{
  "n_experts": 40,
  "max_seq_len": 384,
  "dataset": "wikipedia_en"
}
Below are experts of layer 3 (counted from 0) of a mixture-of-experts language model. Rows are named router (the router's row for the expert), gate (a neuron's input weights, with its number), up (a neuron's input weights, with its number) and show model dimensions 0-95. Each number is 500 + 50 x the weight over its row's rms, rounded and kept within 0 to 999. Numbers have three digits each.
Before each expert's rows: a language model's description of what the expert responds to. This comes from a sample of Wikipedia text that the model never trained on.

# expert 15
Bare space token before a number in dates, infobox fields and table cells, such as "June 9", "Since 2023", "| 26–24".
router:498470443540487504516497534535531549489488526524408478567525590564478499535509579471405434468537514446489478556445527533496518543477512502452557493459523518540551557513470496481464491454394592540480526535535538460522513522504498518540429501484584490488507460503459525546489459521558469541
gate0:537476484518471593477483472556533529560544465479480436512493476526479481492507539492580420637559480404467550435510535546506443524522582471437470496411529562455469503457436461479435549529476535504520563457515485413525454523587393588562507412452481450478452554507469470413531519458437578485
up0:472528510527534509534529466485512499537455565445549536380472428551536530534468444463540497594497503443474496506580496562499465538505555514431476506482500569537536512481485459514459510493478444549460514422545478458575489451491456477489488454482452479466533483542542467483502452561457529509

# expert 35
Word-initial f pieces (fires, fully, co-found), possessive pronouns his/her/their, and table separator rows like |---|---|.
router:447525477579467488473473484504462540428571477453507446623543532583409503465474441465503662580489468493508518515512496451414513492494527490439553517490358570503583482477531566451457451495537477496543448499422471414498544485489483452465492550488544529550559426445523522470530423590523507507
gate0:545505432540506501446475504479577548487477498487547497472473503549562538474502435494494479468469597555531545473518397566432424425476501541519527514418491454530480395443479500596507488514475457633525485522501570460428541484472529567497487514444510492526531498525472512518449457510479523485
up0:471455468572489505454498544556489516489437482521500461532533558504500439544458541408521474447472551480431538457407434558492423472515497473609509458406569483579457482504516531511501451462451487563523477566454540537452618546489501522503510580457561421478432590536409453538462502477513498414

# expert 0
Single capital-letter pieces starting a name or word after a space, often in tables and credit lists, such as K(lercker), M(undo), H.
router:586445447467444504524553558496509449461505529500465388515480503472510524492466561550455475416551541428474464469559494514598494553551482497409472493474510568516512505479507471553486472549474481565413532507491505504491511484503505571495548554456525493572520623494566572496449500519471539468
gate0:570545545502480582431516483473519521442527467491409522524543456570495468467424550460445489432555422435497493431467484474482496525496473496540473548473477556564497420459432446500472484518533441528592494520509542443642520432577467492563480534481492463516620541413486538522443565486489451454
up0:475406507400524475560427492502464461504403560473489398605553514472500467531570412600532492554422499495502570590577565494539529411455511503515534488466501476465481482460532475481532530442448592473453553502483474540431467553487483482480474410508380509419327454501574470448568413481439518490

# expert 32
First letter pieces of a word right after an opening parenthesis, quote or dash, such as (s)ic, "(E)very, (c)redited.
router:452451547388466415562563495540514460497429472518501479464467487452562453451484467538578479563498436513560464488519484554551467480497477503430447475555540598501553489499523502555551471516549386467475496531488521448509499406562544492509465583504480563493498472489561465375466328501456451425
gate1:418517452495561508426486512511544565603501548523587501457547437560508544487565579534588555462537567432533495461530505465457468593457511448461602471533541529519471440556516591513549382461505505489494486515493510551417482426511447388469505565506395553530641508519480537402510461527476434451
up1:500488569551450559537526543488503385477488562516424424510480456544536488532426556609496517422529422450503561528535439486504466444497553561549487440384442528424559520568523555434533538521510428526527499550439490540558439504496540450535514403498451546430412392507559439441507481510512539538

# expert 16
The word as in comparisons, roles and clauses (not as successful, cast as), plus like, such, out, according.
router:594406404474621545495489495489511569525543501446560499511605490521557497484528553481604475494509519551530485483484534547488559548495418569440452522557552490444458465517465444525517449488539492496587442478479515473554558496574523455439459496512465420506553533554535624429452505495513537506
gate1:647490441493543545421518509453567492490591451484536392508547502530465472430441412342470526477493506522517517483440526470457530543518523497487387454480522526511456435511512473547474518525500579402606455506495523442524466566567481474500489492459548490525495535544485496451538558507562462425
up1:374527516515542520496522408513485431510503538488542579490513545537472484444482579626416462607478543464504451559480482497447439540442470518533510582483440530349583509538464486406557520442495442541461530484499419477476477461474527577592537530545454523520469486420487479528473476510583575540

# expert 14
Final digits of four-digit years after prefixes like 201 or 196, plus numbers, spaces and separators in tables and date ranges.
router:547476440523527565452591487593534508546529495446449480475566527508458384519433497478516578461521569568555516496502445581513500494451506552421503466395574467393516529427474584515485481541505538444485439485516572442507486571518471572468447455565494526544533509464399533425462572459490514502
gate0:578498505504518549493524490405529440504447499504579496447506412507546448503489471477505413515446530521475470510535535551492495476452509482541466473481464509521449497508503439441561444528531482466469546469569543471535518434478494357518559568540568495521474500516454440567483561486531542479
up0:497532512532540488518550490447548525579432478516539567477489528487478464490602554476572549456504509516543524462524509510434431502530522393543441532505484533596401497474490524533528508503522468525465457590500575437498408476464513530452496466480485430547463473616481453579529547397404461527

# expert 25
Head nouns after the, a or his, often plural or abstract, such as events, years, terms, students, changes, buildings.
router:439519545527547545579563572476447381414507472457450372517550505576523377560515479516445524535474554484526538445484564565533466525525397509509538425511461408518469580516483577486530494460462464493524594561504536393466497351451509426464558520570525530560471461407480493513448499566481529444
gate0:471533466427524502470600453579456508463498480491508528472412491600473514508469503461453533498632439559446526456458495497501489513568447541473447601443500536476500584550475500466533509486391490496471503453520473534541524397515476414597502514469544529573507517369498538534552516620439528456
up0:489424520595481432512509477470518431482501581593482554485539508500619471568528508568476509506453530467538505512499494569538461496403525466493566432491561481563476480470530458582463573451559534513440462509546477563579534574539486603456361418512481531514500416593530551497481545440561503512

# expert 8
Paragraph breaks, heading markers like == and ===, line ends after headings or tables, plus the article a and the.
router:421567460440438471486545551524543449530511390475557441538458460445514553580461510521515539494480547544491569445484494515539524445542547579525456450452570427442480398485433466575484445548461463477475450563533438524548529562561490484596579461553558589590497488457519510379495494468512447448
gate1:465527498548459556408500517545533561482507517502563494573474532576525546535465592392383515486462531354508475465532551593528403460463493583463454477482408493500465424475549501573546490523528478467505506549440484448546602477569568600504499418507476479538453539475412562510647584415523494519
up1:567532431381528490497565507472501567484442435536566408503485483494412371472548401418554518520505489551555449500453551602465534502430512469505530590493591569489523553449560482515516612408559522523460513522508495518536511522505433379503583482532467571543533469509444473597533522417501558486

# expert 38
The word the, chiefly after prepositions such as of, in, to, plus its, a, and participle endings like -lished, -ated.
router:498584561511530468489421529469520544497484551548519497554451523543414576565438551498485498593541475490459492544486495449427521549515558512527522428567515479443457488502569502517449514478437445504492579482470531570553477574454494465491500461566441475423508468471544450513496511528604452559
gate0:504553427526443414472636516573471545458526565548461501510457549606442469487415529404490487525506504559530478503568500520451533545506595429480567425543482531535577519559535479482492559606491547499531379479501396576526564679540418577522574493464504482450490531495486463554526606440524534490
up0:455456579516532525451592468594463520513580549520519482426442455430503514561532541520591516443550488485521495477428536538511544502518502557453537433608514480434513555445473578410498571565494447477487454471485506592580554453587525498492426442477481528496531490442518445602591542456468561512